config = dict(
    n_layer=14,
    n_experts=32,
    experts_per_token=2,
    d_expert=96,
    d_shared_expert=0,
    normalize_top_k=True,
    balance_loss=0.00428,
    norm='rmsnorm',
    norm_eps=1e-05,
    optimizer='muon',
    lr=0.0125,
    beta1=0.9,
    seq_len=1024,
    train_tokens=458300000,
    steps=3629,
)
Below are experts of layer 11 (counted from 0) of a mixture-of-experts language model. Rows are named gate (a neuron's input weights, with its number), up (a neuron's input weights, with its number) and show model dimensions 160-319. Each number is 500 + 40 x the weight over its row's rms, rounded and kept within 0 to 999. Numbers have three digits each.
Before each expert's rows: a language model's description of what the expert responds to. This comes from a sample of Wikipedia text that the model never trained on.

# expert 6
Description: Line-initial list dashes and bullets in infobox fields like Founded:, Family:, Born:, plus sentence-final periods and coordinate marks.
gate0:409500510439449465430423475464474556510506489574525497524456551435514560539542519518567520477469516507508518473462515526420492489465460567479499540490462521479464560486496502550449509495441488452484513460508475529566466530419488467480505526523517450492564521524500518488494563524439577498542491520494501476554525468482535451497520572429522535470540504431528471467552519561541547457536521539558572496432466495528480492445488519537527487525458529463511463520520511474536480479508510
up0:538605465509598481532478475461518439558530493468466495527441535461512445493508572529427536546482444575467515544461530494450468524431452499480530489524497446469487448583446477468504546551485520489512447515500508509454509550545509485428499446544522451545546502507452405453453513485495542545607433523467475444568534523544534495455495535504455482437493489566517481495522563529538466494414524552566533503480477520506503535551462467496494545561513536476481495542473502510511505565520440

# expert 4
Description: Opening or inner stems of longer content words, often in titles, lists and technical text, such as pun, simul, Stor(ies), teach(ers).
gate1:497549512474489526512531594533481556500499504488500507513490510568471544573541522487548466501478541418446559450424502505432553491433534522536559541468536418502463488533492499514472508527462484528563503484524485529554416514543546453452531449462515513523535483526526552468549510496516509444414423526483524507391509487486388539533511536444481485529559450522533482457490482490508510518499467529523494509582459578499439494514460455527522508493453497454492520543521568473500511501525450
up1:537509507473531466466573566573527504522487508495489484536504417490516502608502555480473517503523539465505505487497455486449496450456536495418547546490549400494455430527445491515514468511484504524531447487482516445531467499510567471537485489418472534522475445496495464488523481449508516531478500556445506494478528540514423545531468538481473481463507518548477516574460478475518514452547515462535460518494517478501490499478419509548509470453483457422503477428508469467475476553544450

# expert 9
Description: Commas after dates and phrases, and nouns ending a phrase before a preposition, such as days, hours, service, headquarters.
gate1:507467492486460538482538497545435556537455377563501465507462467486476430477494524410515583451503523492466461508416537470441439530506450432517471516437496520475508505528536463519524599458536426514521570542539459482476481554441535470457529512550476493496451516540473535552511449558459518525469506522449425478512533416460508472464457489480531430488568559460498573447530537583513462513541487527514618568466506458479479494517477507486464558487561490480516517564599475526540454546521551
up1:493537500487595445581494499479565547530504528549442529456544552473506593584521495503509489520429489475509538589462470509504593445531578451504439458519551483537524486535487518486559450517465486501558399501439518546529524453453475462551554452467529609467496477462491491519489463503550535467505570513511564514482464508574489491547504480496481543462425455535468508535487514472461539517507454514581416454496519490567449498463478458528515489504492449504457518475431483492475541552443530

# expert 26
Description: The apostrophe in possessive 's after names (Parma's, Allah's) and opening syllables of names such as Mar, Bar, Car, Dam.
gate0:456514544493568531524432512484523472568499513538540401458502498465514491501545465499507494488469556566520575455523530465477513502526501501509553439435526436434516535462466520521446460500530487518530512579534514473522440467416520483592497565459487501519534532576580479508457558563488543508504508428535491498485497455506487506548467495469407480509461539586500459554531472487505556455490442478512509495556484484496469545486465559527551534454580490543551470521487589504479565538538526
up0:456537527481453475529489515509490486556529505519468437506464565451580552473512500556508471486488555542470571528552473415541462547514509497476562428556512541498517477438547481470481449543516493438513547523442444530394575464522498447465540600564460541546497493519451467540524514519617523472506476433596483525454506577475562541478566480527509474464494508522610526531507462478470562465489449522509491445560480512481448544467476445484502504513527445493544503496562495489518511439493565

# expert 16
Description: Final pieces of words completing a stem, such as -ation, -an, -ing, -ers, plus whole role nouns like politician, player.
gate0:499519462455446517524495536532550583567450517527483404511543519578506527490446526538457530457483448511504534490490503521466535513569489484456446447532487515484531549485563497485463450508461505502564576518520543495439463492501486517526531494541605472521485507514500501540441478478542500466408561537482528436506379571556473528495473520465524469507491496450484483466568545445443487554486445445484517518480423551514582507502475493511544508442449573506527462521549504476542494540486428
up0:454530491484525429437478450525437482432440486516522499502493491477553472480540535550514458516479533505448532446469502435482471512431551487558564458497550511443526483446387476487480556494567575520490441527457498499532443530544535479474527524487473480477483583462516521513519507508558513487579468427507444564592555420487501502510450478544501507507509433439532525545475450499600529468479599458549474518539556522518423513555506506508488474528499545516437502497516419541493482466529569

# expert 15
Description: Punctuation between or around numbers in tables and data, such as commas in 18,343, minus signs, colons, parentheses, table pipes.
gate0:524547539551509516494509422474540559591491471483488530471608567469507477512459489411522562466519509478507441575475482475513484496579518459500520475385519500494594488551559555518481460470433477496544451481539509414509477485466488533446478516585469528405502430556468536511529514489463485446458447494486466435572490480523535490515527530535522528521536511493586543476443508484426530474518479467451482475497439544543454441524489518501467452539505512506475439515451536501465494558551555
up0:454451448410450475547569441540535504498587445470559559566523444581508491506564521510502452583426520524521494462540493543545529469448519473472575467501523484525473543461545495534523558499461512537535490502495454461486486553558524547584529487463559457559513536490507471527516506532504540575527524561542543496509512432523478513500496568467445450450524513504514491508523497590519461536500504548526492443409528515619537467469489500529546587528478483489523469565502455517500441519452532

# expert 8
Description: Month names in dates and the preposition in or In before years or places, as in in 1969, born August 12, In 1826.
gate0:517494579517470470476471485554569511506451483509525590479505446477465469478494509428499527517465551535509572525562478539488566516457446499466442480588554499445434536521421549524581536535466459499528479500512519465517476458516453458484428550535472490471482554476513444536481464520495486461511438507473529464523500534532429570487492545503484516549571420536500588572476501538507516500545496501523449497538534513457463524439451532447471564466510527478508499541546506420494486447511452
up0:524485441437548526495531504426469526488438569521558438462469545527534518541541526492521454512547482466467478524459442449501516468460524520460571521451516413515592476469527467471475468497467525464514461512552512542514459461552500520464595429477541497564509438508505584468488503457511579597494515483500477512438575421483529461452536473513489486500515572432520464440528492463489544525456471495494483471461576429531505487540491516547452490584594430512501492391462503470486521513445522

# expert 23
Description: Year endings and capitalized adjectives naming competitions or organizations, like 2012 Summer Olympics, UEFA, United, Premier, plus the before titles.
gate0:514540485526500469486498451565575469444436437481505514483450518467515507561491498507545516427531567536465482539499480510449580508499482485502497510442475499500496501472498421507542443490442507414499476501459485532490464532507423494477449503495488464529504515362491497490508458451517460511424490457520481512496557468521511463528539488502488563504536518507459445491481465514474490444585510520472527483524568534561547550556505523443497500517496493438550530494522552508426566434623525
up0:470497482526459441522493494465525510492499537528379493554512482481421572480450479488547530568499527495395529521494465526512447453546435475521499588514526517472487474509489517549493556453551465546509530500450597471531445462461488481418455491476480484527536499590537522441517486572548473500484480498505493564488511512486427427548515506510456461499480482493465500541471482487492501489548428605498522471478497496482392520516480463527496498505480564474428468521482431475473397481438536

# expert 12
Description: Single digits and short number pieces in tables, times, scores and coordinates, such as 3:03, 46°16′, 5,272.
gate1:519515501513470442517570518505480531480510478463551503533422522468535465523474495441390486489519479495494499531570423515518459529511498510476501531495468516455517474481509519480488527484529418532507546460508556468484505487488531534541482526487437508495496481496504484446515547453495549515485524548547419561453464532475386548498454575512522450546592474562532547507447554476480526534486519502510426560518557522529539480523528519529493483495538526478478459467440552529524518440494514
up1:475526561491500458439567496453471485546497498464474504516529500485481476505441556486492556495434474487522446477458445494484519453490558497471487507547503472535484472483447558498470490503470520484563497547415416527509454525528498497495467484586507571481460472499477517496447513562543473541611517551456478552519487443515476590495473517529412471516495512495530459532492482523560506489489496489508536516578589486544477526564528524575505454527540600492572467473479510438561541471440500

# expert 18
Description: Single capital letters starting abbreviations, codes or names, such as U.S., A. Carraro, TRPV4, DotNetNuke.
gate1:530447471507476420548523514440495548485470427510519507464580485440457495483456465549490542498579510559487450437527486456511467586464396448495542449447523506432468484507475456464516504433515498453467481477459503502437495522462494500491491487494538504598511456517519468517499522543523515572449475482473537488535453522491478469526446462470562586478480477483583517483393559461466480485470447473532488491603482463457465545489463508464474516548476591482439555479582554502434518505445471
up1:526531397490519478474493515625445558474489505479454571435509526513489433503500450492497568543476530475515545485456512475500524478507478567524509458588508459505479498540553432558542505565465566485522497575493496524559500483469486519472508489574437521556524454514544504524597544485475502487561529506578500450543508474543535557515549513498412470456476523503490457467533464461466524491459566462522538503428530457446444484500561499562529438565510481574520472545508567570442496517539562

# expert 0
Description: Final word pieces of multiword proper names for institutions, events and places, such as University, City, Festival, Park, Fringe.
gate1:516463477485548467548497487491512471551460537438495510555505389475496413456412486483488440462407467504478539467536452470475504525451394442463471514493467547488486528558572408517504411550487417482490496491501521507518421535520496538415500543483527403489480534501448527490433486542441531482441486493538462473524556496512448546562552467495494543522513515599524500494485526547456492486479496517491489547532508482490399570466567540423478556507522483442471484498512495481507438524539534
up1:426461451521572536499488463469522512488514488478528458531521391540493432500492467478474440543465479514507554508507469463491518517395480499492515493490497446474481457504531457482503449545454426431513522537540468501456428555471479513475528483502529455525521567486474491501470499474488522506450478475505492468507518477492449541494524528520565520490550495616516422474477453493485481529498493477445488487551479482493400531464483498518542469522501463461433469416480421492487502445518487

# expert 19
Description: Opening parentheses, commas, colons, math markup like { and \, digits in tables, and non-Latin characters in foreign-language text.
gate0:523467564513471524509476519559503507573440528425475555442582489465532501490467519462473390410479445480530524431498474473534531508447440511368473577509509560520471548534531486536456474494511458482459499464533433439552504458501521491468557579458516513474563499427436533496508498482485557497398442530491511491512545505495463495478530451497480493478474490515451536540471522559487464528516459486525470447598494493452376495561495493451471473541443553420453567509536489434508497407481474
up0:548557493552513576490498554458524508486527471460561516447490489471450559537522505471541561603466566537550480503556491529541539499541546451545526492569532486528519514485518415463479486503558487577447495485484461483532440549484473535474489468504507494584500489459456562526529487494478515488530484530516466474384493455498446479463537545535525447528523495481488497539490489503414523571518492502504472535494447481432562470409563527499541505478545515549538465576480516431486491582477501

# expert 31
Description: Pipe separators between cells in sports, election and astronomy tables, plus table labels like UTC, JPL, MPC.
gate0:483478560514500524485527510564522455517491462465549529484506516576540531457482515484515534466512418491558541474504521548461501531559520556444476570558470525454536547445600508489466525490459475487510469470481560459522477476504440455497519465516502519481463400495531487562553436467503529516489497566509457511545493521543502492458515462515513528567513439502558472546467559542431473527453472523523555460524502506556424579554543537557519466486596526511509500492493434474516436514497513
up0:447435516574461516511566550519524499466469509444545511560468525522529445474472530512544460533555461526508517470497579483544520476592524602513480493509528491518514537495458466469474539432476439480544462423406482474535482427520504463506594481467575420500472483468505455529549495446479468524488558472529452573490411452499541544554503480473489523503516458478519484542473546489470460493520441502517441437475484489519463496536531478543504562495598578513502555507540471516455476460475582

# expert 21
Description: Auxiliary verbs and subject pronouns in narrative prose, such as was, were, is, He, who, which.
gate1:508517495458535553496527446501464487486492522473519445506457502521514459441509416517582476508564504538500508437523504513464408505507458471501551438469530469494489530619429490474583523472501477498522539544446464462570504544514549512470571486514521478442466508545419448396527444527475508503537507550575536498478514594387449464604484505553546463505560529487520475488476489516427451471431476497482437527468482443476523547450532527457487557490507559486488492450516457471476543463465499
up1:556482498505523465488531476484578450448568568449479497552504482463501513547441515490437516466568581474514498509481489415480597478463419586523515540513486473569524557462491480521527475560434499505585503547548513450534478511515472443525530477525523423541470473456479537581524499468502499480482530479415460428542484475546491529480566520510543481492443513448590552493525467429565471491512531417544495439512484419495488487488556479456590489593531489555508415526547535494553502528509477

# expert 17
Description: The first three digits of a year such as 200, 201, 198 after in, a dash or a table pipe, plus decimal points in numbers.
gate0:438494523489515485465479528494509509536516552505549435519488532431466418430440489487531463547516537501504475501427567418541555467518526565524482501476504574515509466486500510534573476574536486499517496514512495539528482481490482530513471435571521499519513522430456461459514515497558538538463490515493524507598448517480506563532452534421516510461530522521492462502486484487487575561545556511519502524501452480564491601503442539543491496519502502531505515481461442493443498517546518
up0:495533536490574443532486574499470528515513447440495584415557470507527490490545392605517488412498491516461495522491463518473533503495573506463475505468536401467450540449513573496497486498566466532537468469506493449514506526452556620541460542495474475465463524536477469465464496512448455493509508491520472469454497456475536549499578466497465508521477446457522501490484480386541527532464504545498470474537530485439463419541524468555464494542568468514450560568453503494494540514535426

# expert 25
Description: Noun-phrase heads or subject pronouns just before a verb or of, such as city, system, missile, airport, It, This.
gate1:613514431446458516486492476512564462461500518575461474540518517457475557481408480473465525451463507452500478490424519525479521527446442504479486563548541467515562452492459495511473466469523443514460464502473464543537462495479447503435428486510491520478491532544515543517508498510462538516564412525484450496540589518449480488494515489501466605546522474455463498525467570438467504460487451482473605480549570523446470434488458496496579491519519565475442459506541550499453523549495478
up1:546534468443573539508458534498525449505522495602553426511565576448494529525429474479527516514555522454558455497464479503497522531480439455503523499490476506513577498491435463500553454521521468443504475517531473552457476480479458468557517475557495556545479474535534483569493555546441497468525541471417488513575574434483533519580458471495503531473524498513587441492511475504462471502512458536525524486430517479500460443459411509478545487434485470560504530538519564507435497560485503

# expert 3
Description: Raw byte pieces of Chinese, Japanese, Hebrew or Cyrillic script, plus scattered English words like In, first, such, to.
gate1:531527453385492480530530498546496489574479525508457536551486535524463547471560395481461525507531485461520463495488459518519507453496462531557503471611396451469463560487564548496484553522494529481491455528483470473519438524541567543510535503458497462499489509511500494456441510545471475513577416568507517507475564546416512483487458555458509479599561540495491478510539517513495526531493525556508479435500569478486560513525527438452505425501588510514459512523469530451504521510468545
up1:532458433512469459500492561565518532546458530523458495536455518527532521430564466444508490443475502469550420456567538519469523477517442477440510562508426526545489569540498484538528530544486502482498523507491519482485484466519564550501499473503428535489435525513541491482487503507450482529439457532471533510466456521459486520516448513454524516534527478467443552487520526578453517575524451559491476466458432547474493440539528439501487457494556464478509481499444485487567434490515486

# expert 1
Description: Short opening pieces of common lowercase words after articles or conjunctions, such as br(acketed), dis, ch(iefs), ph(ase).
gate1:504478458497502576513510565461496523558428543500457504504543534404484548522545548500477523483502495497472463518483545428489558537537507542502445524541577512518505487515399431489440583579464435481495574547505438484485492484522478508483505548489443461542478515426457503519515559454559531477477467423508546473468546538530537534521505489476552498547507558457526452507511546434595492513500540520489523468470442539473499474513457499528581442530539516555502488513471524465458432456512515
up1:453485551514584486500592468462490489467521495451473522515489427486571453481562513547504481506525454518448544515512545399597551441466459511560575489501492588572487473510524538533574423483523568448514500442449519505496501525541479508471467476468539516523530511414611425511430546592524436472545487507503515550550459516435567472584459525498448595441514460497480538479478495555543456466480462488501506478393475473515544460540567436404462520478476527522462458526551540509450511505518519

# expert 20
Description: Word pieces inside or at the end of common words, like read in spreads, under in plundered, plus season, year, round and However.
gate0:495467419498539584463484504536436487422521470566502438505521426517462470511527492557593430497492470518452491456546466476532506429478453553496514534469424432537486505527487554553450506505494497431526498490525527496574476542508484483465472553490517394535514510520472409452454594488539574509542541516440496461526532462540452551495472490470476486475451509449415525519513468427549428533457528414479513484512496501439405472464524525570514525469568525386494457505480490564473541566505535
up0:469465467479510540430491511450481490552469582472453467505516487431541452470466526488559542484579458502520514505546537417482481517518435512564489392580481523490486445509501420426512521560492501565438498491481421526556548503489482535459482474498440554493391534486483535561441473436438414475443420441418478474535436525480458393459505563439467504497525495497581523502489518519578531524466497538533465571513515465469509461564522464458485511469491505490461474524499480475476513471531498